Below are experts of layer 3 (counted from 0) of a mixture-of-experts language model. Rows are named router (the router's row for the expert), up (a neuron's input weights, with its number) and show model dimensions 0-127. Each number is 128 + 32 x the weight over its row's rms, rounded and kept within 0 to 255.
Before each expert's rows: "gets" lists some tokens that make up at least twice as much of what it gets as of all text; "comes after" lists some tokens at least twice as common just before its tokens as in all text. This comes from a sample of Wikipedia text that the model never trained on. Tokens count by the router's weight.

# expert 17
gets: "O", "T", "U", "I", "A", "E"
comes after: " S", " H", " R", " M", " N", " B"
router [ 80 183 128 104 167 117 101 100 149 170 124 147 146 195 131 176 148 126 129 144 103  80 104 133 129 114  78  90 121  79  90 122 129 139 140 116 118 129  78 141 130 139 113 127 111 121 148 109 116  93  89 146 131  65 133 142 183 143 190 110 177 169 113  83 153  95 102 138 112  85 121  77 112 130 179 144 204 128  67 147 103 175 186  99 123 114  86 116 147 166 185 140 146 100 174  58 204 120 161 100 180  99 172  75 128  84 161 131 100 175 129 122 135 141 112 114  99 165  86 132 121 132 135 155 142 101 155  82]
up0 [148 158 112 125  77 207 120 131 145 116 163 123  86 141  99  63 190  98 132 151  56 135 172 198 146 101 155 194 126 116 172 137 114  81 139 107 113 109 140 102 139 165  76 109 133 152 130 137 117 128  97  68 102 117 138 115 153 162 204 219  80 137 147 107 140 161 108 132 129 106 153 119  91 115 171  89 127 137 140 129 165 118 120 139 185 153 115 109 104  81 173 114 127 115  68 116  79 136  67  88 136 135 149 152 121 139 136 125  95 144 125 131 111 179 152 123 136 170 104 140 113 181 117  81  99 188  83 100]
up1 [111 111 177 162 134 151 119 152 159 133 105 142 139 122  85  60 168 138 125  89  93 146 154 176  96  78  86 157  93 129 145 135 103 100  93 126 131 122 201 105  72 166  91 207 174 102 112 180 139 118 105 164 136 109 133 131  98 183 108 111 103 114 163 151 141 146 138 105 171 136  86 101 119 179 103 149 111 188 159  74  55 148 127 115 125 112 115 128 114  97  89 120 127 128 110  91 133 150  64 198  87 124 146 174 134 117 140  93 153 161  80 185 149 131 167 102 142 108 136 153 129 168 136 137  81 145  47 100]
up2 [172 111 187 170  54 156 144 164 161 101 131 135 162  79 168 162  86  85 100 100 171 209 172 151 190  39 128 120  97 141 132 105 133 142 140 156 120 114 121  80 145 132 167 149 105 141  98 141 116  89 154 142 136 142 132 154 145 103  64 119 116 122 184 129  91 125 134 167 120 158 134 133 116 110 117 102  72 110 196 132  99  94 130 122 158 179 120 167 126  80  97  99  55  96 133 113 106 120  27 126 106 131 101 136 137 148 113 140 152 110 174 148 160 127 167 105 108 145 136 138 126 100 134 108  91 163 120  72]
up3 [113 185 191 128  90 114 161 121 141 158 211 144 108 117 146 100 162 105  63 149 123  83 117 126 125 121 160 207 124  82 100 103 112 153 142 167 157 121 157  75 111 143 117 166 194 131 151  93 133 191 130 158 107 117  85 110  76  65 125 113 135 123 144 140 160 138 181 116 155 124 180 171  64 135 100 104  72 130 122 167 137  93 130  79 163 202 134  84  88  91 104 103 127 167 114 170 174 123  94  97 142 109 129 147  85 172 119 156 128 135 141 145 141 119 110 172 116  74 145 120  87 157  88 130 152 113 116 111]
up4 [ 53  87 123 150  99 113 105 151 145 198 119 110 128 107  52 123 133 102 105 107 144 130 116 147 107 145 107 151 154 147 151  76 142 163 114 165 119 120 151 134 102 141 194 117  90 152 129 129 180 105  96 170 108 155 102 191 108 151 136 118 144 107 150 138  62 102 150 158 101 123 112 138  86 142 148 103 134 144 139 168  77 135 103 181  91 138 155 154 121 155 212 132 107 114 137 141 102 162 134 105  99 145  96 122 171 148 124 114 114  97 129 161 152 163 169  81  53  86  80  48 149 107 134 221 170 178 108 122]
up5 [138 121 114  52 129 137 171 163 160  84 101  98 142 116 111  99 126 146 152 104 175 132  82  95 110  80  51  88 108 119 178  88 115 133 203 131 164 110 174 188 129 107 103 100 156 157 106 156 164  66 130 155 111 122 120 157 134 161 127 124 140 182 157  70 179 130 115  92 107  99 169 138 118 128 185 107 112  72 144 131 131  92 183 122 141 115 142 151 101 102 134  77 129  79 109 160 127 110 118 130 119  61 139 143 108 163 160 148  72 133  99 128 167 112 135 189 175 133 136  92 151 148 135 163  52 137 170  88]
up6 [142  63 197 138 130 133 184 186 100 179 112 147 162 108 118 109 124 161 124 140 169 133 174 135 142  37 148  98 103 137 152  95 194 112 178 107 130  99 144 109 152  79 113 194 165 120 130 112 146 112 117 150 112 150  95  98  87 145  97 111 117 129 125 157 107 161 143 149 162 153 121 111  85 105 111 140  84 135 130 196  61 114  99 105 193 125 141 110  89 111 104  91 119 131 154 163 138 150  96 208  88  79 126 132 108 108  99  78  80 124  89 162 167 166 162 157 134 133 134  95 181  79 119  97 115 158 136 106]
up7 [107  89 136 119 146  98  98 195  98 147 122  78  93 132  76  89  87 118 117 172  60  92 115 110  87 124 120 134 178 120 105 144  82 141 141 168 108 130  94 156 111 157 103 128 111 130  96 140 128 185  93 158 134 104 173 114 116 163 117 152 140  61 110 108 161 127 166 117 148 112  86 122 175 162 125 166 115 178 117 162 162 138 157 137 155  53 127 161 120 151 139 106  75 201 136 179 158 136  88 166 141  72 104 121 125 132 151 135 109 120 146  92 168 123 132 105 223  80 166 198  94 178 121  87 113 149 127 145]
up8 [133 157  63 122 143  96 123 132  85 140 162  98 131  91 109 128 140  73 124  70 144 163  96 151  94 138 159  97  92  85 149 102 143 125 176 148 149 120 191  79 152 126 166 108 187 119  65 161  72 164 206 138 138 131 158 153 120  73 142 156 106 145 104 125  73 175 148 103 132 149 154 183 146 132  68 160 122 128 114 159 165 132 132  81 158 185 130 116 150 125  69  24 105  81 170 116 133 158 123  82 171 116 132 116 139 148  97 135 153 139  96 138 150 123 125  99 105 119 127  91 143 114 175 145  98 142 182 149]
up9 [142 193 125  87 126 142  78 142  77 125 165 110 167 153 132 136  83 108 175 108 119  48 159  66 110 159 128  85  96 117 146  93 125 167 166 150 131 113 113 102  96 151 178  68 132 146 164 122  97 130 136 134 117 132 127 124  72 122  85 123  88 135 153 192 166 105 109  75 185 122 103 159  87 139 197 184 127 100 138 157 111 108 127 119 124  99 147  81 162 119 104  90 182 111 168 172 117 158 126 102 115  95 110 138 100 143  59 163 121 109 161 134 100 140 140 115 128  95 148 178 176  49 116 180 163 115 137 158]
up10 [102  50 162 138 160 119 117  96 106 107 214 135 207 132 105 125  80 138 201  99 143 140 120 137 104 108 161 136  63 118 145 160 110 131 136 126 157 111 131 100  95 106  81 115 174 108 108 135 101 113 114 156 185 146 150 134 109  76 133 150 103 127 141 157 151 144 158 129 184  92 132 139 159 122 138 189  82 140 155 125  91 132 135 159  79 164 110 113  53 176 102 118 119 122 161 193 109 112 122 113 115  29 112 138 129 114 117 119  93 141 109 199 117 125 123  94 168  99 155 158 158 102 111 191 123 132 176 166]
up11 [ 68 124  38  93 164 117 159 129 112 131 156  85 109 126  95 158 157 123 133  84 129 120 153 198 176 141 132 170 129 163 145 114 173 161 116 109 200 111 195 148 121 186  72 117 138 112  83  74 108  87 141 148 175 119  74 112  99 130 100 142 162  83 133 108 123 150 111  57  75 141  80 139 137 111 138 132 118 107 113 162  89 135 137  95 190 127  99 122 138 118 153  93 104 130 113 152 142 128 124 179 115 158 125  88 154 151 120 103 127  71 158 113 129 151 135 198 135 146 131 115 151 104 158  73 134 181  50 121]
up12 [113 152 133 106 173 130 147 103  95 156 128 141 189 126 132 126  90 159 158  85  91 137 169 116 115 115 159 153 173 129 112 120 124 128 133 189 231 110 118  46 125 155 192 117 145 136 157 151 107  80 222 164 148 127  96 153  75  78 135 114 114 102 124 142 117 136 114 123 188 135 132 119 115  89  96 135 106 145 123 132 123  97 130 148  87 158 143  91 122 172 146 119 131 118 152 102 126 139  83 140 130  38 114 155 134 140  49 125 144 117 113 125 160 148 125  68  95 103 104 111 151  84 149  52 153 109  58 159]
up13 [ 90 143 138 217 106 123 147  87  54 172  91 131 205 121  98  92 131 150  96 131 157 121  99 127 126  77 146 112  68  84 137 118 126 131  82 140 101 110 149 114  81 209 148 134 167 120 136 124 135  79  95 124 123  90  93 151 120  99 113 129  69 104 107 157 118 136 148 129 128 149 115 186 202 134 103  88  93 141 133 159 100 148 143 117 147 194 120  96 129 112 151 103 141 143 192 144 131  95 115  73 150  94 134 127 120 149 155  96 161  70 127 144 201 100 170  67 168 149 130 146  88  87 127 148 164 110 164 137]
up14 [142 127  95 126  50 120 105 174  55 146 143 102 100 125  56 112  96 145  41 131  71 131 136 153 123 116 113  81 140 165  85 153 107 125 114 141 150 100 114  86 128 131 116  61 154 113 114 183 105 139 160 141 178 122 125 109  79 142 123 104 132  98 111 135 145 177 151 137 108 119  94 137 101 154 100 163 172 192 197 161 143 130 142 139 147 138 120 198 126 119 155 131 158  86 130 117 177 109 115 142 120 103 112 177 151 170 182  80 150  94 137 125 182 124 135 100 160 128 171 113 159 132 132 134  82 159  44 181]
up15 [118 155 136  86 110  97 107 147 146 160 158  93 139 130 128 135 118  93  70 144 125 146 125 100 151 181 189 175 101 166 160 197 135 168 105 130 103 121 117  52 129 119 130 144 100 179 124 107 128 129 119 175  66 131 158 120 110  71 101 212  66  69 154 215  42 131 114 120  99 134 119 148 129 182 150 104 125  55 134  90 143  93 135 138 116 138 192  98 144 163 111 131 136 125 165 150  82 113 138 137 104 146 126 119 136 143 114 145 134 125 137 110 127 154 140 158 149  71 128  68 182  59 129 113 133 134 127 146]
up16 [150 104 157 152 148 166 140 108  58 220 111 109 190 140 134 112 127  74 131 157  82 120 110 110  96 118 111 133 178 219 188 115 175  54 144 177 150 119 116 151 128 149 123 157 134 116 170 127 116  93 110 178  94  87 111 131 132 117 125 171 100  72 115 131  87  97 144  90 148 131 168 102  83 125 135  95  99 155 149 128  99 137  83 115 151 130 170 111 198 142 139 119  73 147  87 150 123 155  25 152 127 124  76 126 136 137 166 132  98 149 142 151 168 118 135 156  97 117 102 154 153 115  98 142 123 128  93  86]

# expert 76
gets: " K", "C", "S", "M", "B", " two"
comes after: "\n", "/", "–", " the", " *", "i-"
router [124 126 115 137 115 156 174 155 116  82 151 165 134 121 135 107 147 175 120 113 151 158 165 146 139 159 154 148 161 119  98  84 169 145  72 121  93 157 132 179 111  69 170 154 107 117 146 191 135 181 130  94 154 219  75 124 141 147  71  93  75 125 126 138  99 147  87 129 117 187  92  89 114 123 127  98  99 129 113 173 166 143 149 127  82 126 120 161 128 133  61 125 132 129  56 130  85  73 130 108 129 187 111 151 103 196 121 134 162 129 113 148  70 167  81 120 104 110 162 157 145 191 148  71 146 110 134 171]
up0 [ 91 130 160 174 170 127 116 111 117  98 114  46  99  88 111  84 132 150 135 108 138  95 141  96  60 111 177 109 114 147 144 210  93 136 141 152 189 120 137 132  82 157  36 133 165 108 120 123 105 100 174 154  58 119 179 157  78 160 172  97 121 161 123 148 193 146 139 122 132  85  94 152 156  88 158 171 131 108 148 114 165 149 120 152 186 126 124 132 150 105 131 169 136 119 177 116 148 132 139 169 106 131 104  91  85 148  59 155 128 145 108 109 133 116 129 113 152  54 101 129  99 123  91 145 156 188 146 146]
up1 [130 159 161 187 161 143 147  97 181 161 142  70  96 121 128 142 106 102 117  79 107 136  83  53 106  76  74 138  61 153 158 151  94 138 150 165 167  87 152  88 187 151  91 110 148 189 114  98 123 131 137 129 118  88 153 114 125  90 162 142 144 119 144 142 203 140 134 110 202  91 121 126 102 136 160 195 121 156 158  75 153 144 134 132 141 117 123 123 144 152 204  76 130 131 166 105 165 183 107 153 131 105  88 123 133 102  69 132 106 106 162  99 142  95 189 140 114  90 104 103 120 108 129 151 129 144  74 113]
up2 [126 129 127 141 141 117 100 112 147 195 131 113 118 115 143 145  77  74 117 127  93  81 115 126 132 111 104 119 112 161 176 186  69  78 166 101 122  69  85  54 132 141 138  91 112 145  95  75 119  96 145 175 104  51 126 136 109  86 162 144 203 120 131 153 135 108 166 127 122  70 154 156 131 162 110 189 120 114 169 128  98  97 123 158 191  91 120 133 146 139 169  79 117 146 186 107 139 173 122 160 110 102 102 106 155 111 129 130  88  98 149 102 169  84 154 133 159 132 119  99 126  56 148 208 134 180 122 119]
up3 [135 111 101 184 175  86 121 196 142 188  90 109 136 164 146  89  98 118 115 137 124 140  96  96 150  92  86 136 139 117 178 137  54 130 193  82 122 126 116 107 147 112  66 146 148 153  83 125 145  76 130 111 136  79 151 132 143 158 162 184 158 101 154 110 199 115 169 136  95 106 135 159 147 118 150 153 114  93 136  80 107 172 108 136 178 153 110  90 114  96 157 103 120  99 205 151 128 168 102 135 119  79 144 110 163  91 128 145  49 155 185 114 131 100 169 104 130  62 109 116  92 125 126 137  92 147  93  88]
up4 [131 163 125 121 145  94  72 118 173 185 131  62 132 114 141 166  96  66 104 102 113 104  71 125 149  98  70 114 110 136 185 152  61 101 157 135 188  75 116  54 147 147  97 125 158 152 104  96 128 110 146 144  97  74 163 125 116  75 162 151 178 120 140 144 162 116 183 136 144  58 143 150 109 136 143 150 156 182 172 106  99 149 113 118 147 118 126 118 138 157 175 137 129 159 167 112 150 194 114 175 125 100  83 113 142  82 118 117 116 113 149 119 177  88 210 149 133 122 102 103 101  87 143 164 135 166 109 126]
up5 [ 86 119 110 184 153  96 140 143 154 160 118  80 108 106 101 165 102  86 128 157  94 121 139  91 130  99 131 122 166 140 135 167  14 116 176 140 154  60 159  70 156 145 108 128 129 170 107 124 137  74 154 115 126  77 145 103 105 109 161 143 162 125 122 126 148 106 171 129 113  81 138 152 116 127 100 149 145 134 158 117 169 166  84 163 134 103  99  96 118 152 162 114 113 141 188 115 189 163 109 181  98  95 140  90 136 126 155 129  96 126 139 107 146  49 179 163 180  87  98 141 101  63 101 143 100 170  56 117]
up6 [ 96 176 139 128 172  96  92 118 118 166 131  65 150 124 118 124  85 103 102 106 103 121  73  96 121 122 116 134 105 147 148 183  72 112 172 108 137  66 102  77 150 150 109 103 155 100  98  72 124 109 159 127  94  47 185 112 143  69 134 168 192 117 188 137 152 184 162 123 145  76 181 174 127 139 127 179 154 132 143 121 105 105 103 125 153 122 110 112 140 148 193 122 136 146 144 117 179 181 128 151  99  68 123  92 138 104 115 144 103 104 178 110 152  62 189 132 163 124 104 103 111  80 108 169 111 126 112 118]
up7 [ 92 104 145 112 135  74  94 162 120 141  83  50 128 161 128 139 152 104 115 133 113 110 130  96 148 141  73 140 142 177 130 115  78 100 134 149 154  81 126  50 129 119 110 131 181 131 145  74 117 115 124 133  79  71 184 122 104 108 211 167 184  85 164 151 142 121 165  83 137  71 136 133 138 176 135 136 152 105 190 104 131 144 139 129 150 110 115 114 147 150 141 142 136 151 163  83 175 175 130 116 138  90 106 107 143 127 148 135  91  71 144  81 179  82 165 128 185 121 116  75 128  83 110 129 127 214 118  93]
up8 [118 150 176 104 138 108  68 123 125 153 119 101 173 123 142 120  57  67  97 114 120 145  92  70 133 104  83 157 142  99 161 140  92  85 178 111 187  80 156  59 159 168  93 130 182 114  96  73 133 107 125 147 137  86 178  80 139 124 179 123 137  74 167 136 185 117 146 101 124 109 151 157 190 119 143 143 117 133 148 125 121 127 114 171 137  91  98 134 137 126 159 142 151 180 162 131 114 187 124 125 182  92  96 110 180 110 139 106 131 134 169  97 174  36 178 118 139 125  78 110 125  94 100 135 111 152 137 118]
up9 [ 92 142 143 161 153  72 119 122 136 163 150  42 134 119 133 126 114  87 111 102 102 108 111 113 133 123  80 134  85 145 179 146  70 131 169 132 183  62 127  85 160 157 109  86 114 149 100 106 119  95 133 153 104  42 178  92 142 114 154 174 140  97 159 145 161 157 160 151 159  66 151 162 149 142 149 171 149 156 166  76  85 130 130 108 145 101 109 135 161 139 173 102 129 108 132 104 134 196 105 160 120  88  97 104 148 122  80 129  83 113 150 125 186  67 166 136 164 122 125 113 122  81 129 205  93 131  79 118]
up10 [105 133 114 146 121 105 106 111 133 167 150  84 152  86 134 157  92 102  67 116  81 154 109 101 124 105 103 131 164 126 174 136 121 158 198 134 159  66  68 104 150 157 113 124 168 141 120  80  91 130 135 153  68  66 129 140 104  44 150 164 126  89 139 144 181 114 216 109 137  98 107 119 116 166 152 169 168 161 119  94 117  95 134 120 184 143 120  87 127 135 169 126 129 185 142 169 177 170 126 152 111 102 131 138 173  84 107 134  72 170 132 107 156  59 156 138 155 104  93 104  90  68 121 144 131 158 153 116]
up11 [138 188  86 158 179 122 104 136 185 168 182  61 123 116  82 103 124 118 118 151  78 159 109 101 151 119 118 154 191  88 163 115  84 137 116  95 116  92  57 119 140 162 148  79 117 191 117 128 174 159 172 142 122  73 188  73  95  57 133 141 204 141 151 147 108 142 163 146 139  99 143 151  93 136  98 141 138 134 145  98 145 131 149  94 153 106 132  94  72 131 189  98 155 138 163  81 133 125 106 158 119 120 165  69 116  95 112 129 117 109 137 122 112 118 154 163 123 127  90  51 135 151 162  96 151 144 107 108]
up12 [129 187 152 195  89 106 137 111 169 194 158 132 179 119 131 166  93  58 154 137 143  81 118  65 104 118  96 142 109 130 173 138 104 118 178 146 145  89 117 115 190  95  93 110 149 162 123 127 110 104 146 143  71  96 126 147 138 101 152 163 164 124 114 148 176  92 173 109 150  98 117 114 164 123 189 117 153 141 187 135 105 123 132 154 108 104 134 109  74 130 172 102 152 118 147 111 127 158 103 134 111  84 169 102 173 103  79 112  80 100 152  80 164  64 194  95 134  84  64  98 114  94 113 143 144 175 158 137]
up13 [ 98 121 168 169 146  51 118 128 106 161 114  94 191 123 151 143 102  69  94 137  91 117 100 105 124  66 135 118 119 107 156 134  63 120 142 121 128  66 150  77 152 144 115 120 128 157  69  95  85  89 172 129 124  63 170 105 116 113 203 130 159 106 160 141 169 128 172 140 159  83 179 160 157 164 131 181 157 144 166 117  97 155 129 119 180 124 112 122 102 145 153  83 159 179 157 113 153 171 123 142 124  52 127 134 132  94 105 102  78 167 154 120 162  78 181 142 147 131  88  93 124  92  87 160 121 118 118 114]
up14 [ 99 164 162 110 110  77 143 145 212 178  78 109  79 127 147 126  85 123  83 156  68 139 160 137 136  47 127 161 118 120 120 105 120 129 175 129 170 113 119  83 140 169 100  82 149 173 134  98 145 146 119 141 143  68 158 132 128  65 100 135 143 124 153 143 175 130 156 117 113 107 216 149 172 125 123 137 146 119 130 130  98 123  82  92 203 139 127 122  94  67 161 117 172 105 131  79 159 152 126 106  84  65 164 162 158  92 150 155  91  61 113 137 117  92 138 142 133 158 103 134  90 103 151 167 111 110 101 137]
up15 [125 133 153  92 187  89 108 166 164 135 154  75 135 127 101 177 144 131  61 171  77  89 108  83  75 141  64 121 153  97 166 147  96 129 134 134 151  97  81  80 138 150 129 111 154 163 131 109 127  92 122 104 121  93 156  71  71  66 138 156 160  63 232 183 128 148 157 103 132  81 169 138 106 152 117 178  90 135 127 156 143 151 134  99 176 100 162 121 151 195 142 171 132 116 144 109 162 152 134 139  66  81 123  86 132  78 118 145  96 111 125 138 128 124 139 145 177 108  99 120 128 130 127 145 114 153  97 122]
up16 [106 120 142 189 166  88 142 125 153 148 115  85 142 168 148 146 126  74  96 157  85  78 175  92 145  90  94 139 100 176 138 127  68 152 161 149 144 108 109  85 128 121  90  66 157 154  73 107 137  94 137 176 100  89 148 135  90  84 170 128 169 123 152 128 146 189 151 127 170  56 164 129 162 145 128 151 120 100 171 105 135  96 129 170 167  99 153 127 140 107 188 114 108 165 173 123 195 163 101 152 141  44 159 115 153 134 113 117  86 127 162  73 167  72 167 153 147 119  80 136 110 136 145 146 130 126 118  90]

# expert 64
gets: " T", " C", " New", " to", " 3", " was"
comes after: " |", ";", " According", " a", " due", " The"
router [126 126 115 138 115 156 174 155 117  82 151 165 131 123 134 107 147 175 121 112 152 158 164 146 139 160 155 149 161 117 100  85 167 146  73 122  94 166 131 180 111  68 172 154 106 116 146 192 136 182 131  95 156 220  74 123 141 144  73  95  76 126 126 139 101 146  87 129 120 187  92  90 114 122 126  98  99 128 114 174 165 144 148 127  84 125 120 158 129 132  60 125 133 128  57 131  87  73 129 109 130 187 111 153 103 194 119 135 164 131 111 150  71 166  82 122 105 110 162 157 145 191 146  71 145 110 134 171]
up0 [ 73 134 135 106 157  56 127 135 122 165 160  76 110  86  97 136 108 101 156 126 104 129  90 117  56 110 103  87 148 147 135 142  86 120 148 163 138  90 204  68 161 184 117  56  81 192 110 103 153 109 139 134 107  76 112 108 122  43 151 161 145 118 181  82 114 144 172 165 160 114 138 153 206 153 152 150 146 138 130  82 132 136 149 152 192  78 134 146 122 124 130  92 148 144 164 113 122 140 153 147 195 114 149 139 142 112 146 119  78 121 137 156 143  95 132 154 147  96 117  88  95 132 167 160 122  86 131  91]
up1 [ 97  84 126 129 134 110  96 132 114 144 127  54 115  95 180 160 108 143 117 103 101 165 107 131 136 128 160 127 159 159 135 151 112 122 143 160 138 113  94  88 152 142  80  86 183 151 103  64 115  82 132 200  98 111 174  83 135 142 143 120 189 111 133 141 194 176 183  84 178 101 138 171 120 109 150 150 162 181 127 122 181 161 110  59 134  88 122  41 173 108 162 158 104 177 120 120 152 133 129 149 149 107 154 107 143 116  85 149 106 122 126 128 108 110 131 171 161  78  91  97  98 131  80 108 129 159  59  97]
up2 [141 101 151 131 109  85 100 167 125 174 100 106 120  77 200 133  93 141 109 106 139 125  66 110 135 108 112  91 120 119 155 153 139 157 163 139 174 108  72 117 165 125  86 118 148 115 126  82 107 125 136 191 137 115 180 134 161 128 146 116 137 162 176  93 162  99 150  99 111  56 130 111 174 100 139 171 170 127 122 142 132 161 123 108 153 128 108 113 111 103 187 133 169 180 167 126 125 166  38 114 104 101 114  93 218  85  88 129  84 123 128  66 141 137 144 123 191  92 127 125  92 127 141 157  97 134  67  61]
up3 [122 131 133 177 126 112 136 137 135 177 177  87 100 102 114 165  67 104  61 129  95 133  61 123 151  97 168 116  72 134 162 123 120 144 142  81 183 118 167 103 161 191  92 113 119 140 133 132 143 138 126 120 131  94 114 108  73  79 141 136 130 144  84  83 131  99 203 128 158 132 140 121 172 100  77 199 115 175 166 122 115 108 141 146 146 106 133 163  89 156 183 123  82 114 101 102 132 182 104 185 125  59 165 132 124  97  68 139 183 144 104 116 180  96 191  87 167 150 101 136 110 142 126 137 160 124 145 130]
up4 [113 112 180 142 150  94 146 132 155 164 137 124 171 123 144 180 113 102  97 147  68 104  61  84  89 106  81 140 114 163 149 127  64 102 126 187 166  90 129  68 138 124  95 104 153 144 114 106 113 109 122 156 120  83 171 138 104  78 167 192 134 123 166 174 156 105 184 111 131  79 135 127 184 160 118 152 136 112 155 100 139 127  80 147 183 123 103  83 117 158 204 114 129 121 136  92 149 152 141 124  79  77 129 118 166 127 103 139 100 110 170 103 150  73 213 153 162  74  76 122 144 118 129 148 116 145  92 109]
up5 [143 149 131 120 172  78 129 112 141 159 108  92 124 148 129 105 120  67  59 111  85 100  90  90 102 106  79 101  79 133 194 128  61 104 152 169 168  87 120 113 104 135 107  77 178 120 117  78  90  92 128 143  88  40 172 112  91 130 130 167 173 134 153 149 195  94 182 125 124  87 187 148 149 121 147 118 152 141 172 128 132 158 139 142 135 119 138 113 137 128 160  76 134 119 165  97 148 202 137 150 139 105 119  71 152  98 102 122  74 141 136 107 152  91 156 149 150 110 140 109 158 133 163 200  97 155 104 112]
up6 [126 133 149 166 137 143 103 118 124 205 151  57 126  99 139 161 130  59 114 109 104 127  98 102  81 122 100 148  92  93 162 111  70 104 115 145 164  75 145  86 103 168  94 121 123 142  58  65  92 111 149 125 136  88 162 115  80  74 123 191 164 108 142 111 121 122 186  93 119  74 157 154 128 153 133  98 128 119 176 133 162 155 111 154 137 145  61 102 141 177 159 101  96 105 153  88 176 184  93 211 101 113 105 141 119 129 128 157 113 129 145 127 149  68 124 116 134 125 102 111  76  87 161 165 107 163 133 128]
up7 [119 152 135 166  90  86 136 140 146 155 111  31  98 122 160 127 151 116 129 120 105  98 144  87 111  84 108 142 139 182 146 210  64  95 172  93 148  78 135 111 180 183 102 100 138 145 110 101 134 102 124 131 107  65 142  80 120 138 134 172 132 127 130 103 172 110 153  73 160  95 164 155 108 150 193 127 160 101 117 132 131 120 144 135 217 127 164 136 119  66 184 156  89  77 142 153 152 172  87 137  72  78 114 110 136 130 130 125 123 138  82  70 142  80 149 137 134 136 124 118 134 148 140 111  96 168 174 157]
up8 [ 82 111 145 145 110 115  91 142 108 149 130  91  79 155 156  83 176 120 122 167 141 176  84 149 151 128 121 170 101 179 177 197 160 124 184 124 150 131 156  97 127 160  88 139 160 121  40 116 121 113 137 114 149 114 113  91  75  84 160 103 171 154 124  74 180 106 173  69 141 127 157 145 144 115 104  90  95 116 145 142 147 136 148 150 154 105 108 138 107 130 159 107  33 129 143 137 182 152  97 130 116  71 170 131 117 131  87 131 125 139 151 114 161 114 163  83 163  73 120 135  84 137 130 192  84  80 176  91]
up9 [ 90 127 128 156 131 131 130 159 134 213 112  38  97 118 153  94 117  76 143 125  81 119  98 108  72 106  82  83 148 113 152 126  95 152 155 108 148 100  93 117 138 143 108  80 137 148 152 132 137 112 141 162 140  81 151  93 167 109 226 105 136  63 124 165 108  93 153  83 125 100 158 178 150 158 161 208 118 151 155 105 108 125 145 154 123 100  66  78 156 138 177 139 130 158 172  87 170 145 149 109 121 131 136 123 157 102 125 121  73 121 189 164 138  96 165  89 133 125 141 123  57 102 123 157 106 136 102 120]
up10 [110 125 120 146  97 108 122 142 193 165 113 149  96 199 130 139 150 154  86 169 104 134 104 117 139 139  99 148 112 178 159 124  79  83 150 120 149  95 126  87 152 109  98 117 103 132  77  99 148  94 126 205 102  92 166 127 116  81 142 201 191 135 146 161 156 127 163  60 116  64 122 127 201 115  93 151 148  84 116  88 136 107  62 120 179 141  96 101 122 110 161  97 139 145 158 114 108 139 104 158 119  57 131 174 178 133 116 173 113 103 121 146 100 114 155  78 114 146  93  66 140  81 120 160 135  88 153 108]
up11 [129 155 165 141 152 115 116 133 126 164 107  94 103 170 142 181 118  75 120 146  95 113 183 107 176 137 113 148 100 138 127 181  54 116 154  83 144 122  79 100 178 144 132 114 156 161 152 128  79 153 123 112  82  92 150  88  58 104 131 114  82 103 141 155 101  88 176 117 119  75 155 125 179 151 115 174 149 163 123 110 182 184 134 120 136 123  87 117 139 104 187 146 137 155 104 125 199 146 139 176 106 115 159  82 154 100 174 120 131 135 168 144 167  94 157 159 170 117 160 127  80  73  77 133 113 140  47 110]
up12 [119 195 139 124 153  59 119 101 144 155 121  75 136 154 131 104  98 106 139 141  86 128  66  91 134 123 121 118  91 183 188 160  96  96 149  88 128 102  88 122 163 171 134  55 122 206 133 140 157 114 114 148 172  80  95  95  99 148 194 145 153  86 111  96 145 127 164  88 111 123 140 158 143 153 138 100 116  86 110 145 113 145 100  89 105 110  81  82 162 116 180 144  92 121 166 122 182 154 115 164 101 123 149 146 139 110 153 135 124 132 164 167 179  78 148  54 152 170  96 140  74 147 115 176 109 174 136  90]
up13 [111 163 158 134 156  56 143 157 162 163 126  91 118 149 138 120 112  71 146 137 101 107 126 101 117  81  92 144 170 177 185  77  78  91 172 155 118 109 123  83 103 207  99 104 150 164  73  42 148 144 140 127 103  50 195 102 123 108 157 187 143 134 177 139 103 140 172 125 131 108 181 182 119 114 132 165 138 116 149 104  97 150 133 128 132 101 142  78 115  91 173  93  96 138 136  82 154 173 121 137 141  61 153 144 134 123 133 122  95 110 110 119 161  75 136 141 112 144 147 107  91 100 129 181 167 111 145 124]
up14 [ 78 127 167 156 143 105 154  96 146 178  84  38 110  97 118 147 118 117  89 156  93 107  57 112 149 115 143 114 120  83 192 141  41  95 143 161 160 102 152 132 121 136  99 125 113 100 122 119 151  57 157 120 132  78 200  81 154 113 178 146 150  92 184 120 161 129 179  79 120 134 107 133 185 133 106 167 140 113 169 107 130 171 105 125 124  72  89 107 166 169 183 146 163 156 108 128 122 153 142 132 133  87 110 126 145 132 126 131 153 101  86 116 156  86 164 135 158 143  84  77  97  74  88 125 118 135 121 120]
up15 [114 140 132 136 154  93 137 118 163 175 151  83 133 135 148 137  92  92 105 150  78 103  68  74 117 112 109 173 117 130 171 165  83  77 135 106 171  74  99  94 155 164 102 108 157 131 129 101 125  77 128 154 116  22 203  94 104 133 180 140 160 107 147 130 140 144 220 110 136  90 159 158 139 151 130 144 139 124 154 101  79 117 130 107 171 121 112  70 129 107 202 142 106 101 150 112 117 203 120 160  92  80  93 134 120  86 115 151  66 109 153 140 150  94 151 123 177 141 104 128 101 116 111 153 129 157 103 112]
up16 [ 92 119 145 161 117 103  95 121 114 173 150  39 180  81 115 193 138  90 113  63 104 108  97  90 105 127 139 133 132 126 158 139 127 109 203 132 144 102 150  95 135 150 146 155 131 103  62 101  84 112  98 115 146  57 124 139  94 144 138 172 149 118  94 174 144 128 147 132 142 106 175 126 158 127 124 133 186 157 151  84 164 105  94  71 171 112 137 161 131 142 186 137 147 139 166 122 138 144  81 161  63  42 165  79 166 125  85 108 108 132 115 145 166  99 188 161 159 111 130 128 132 143 100 141  78 162 103 138]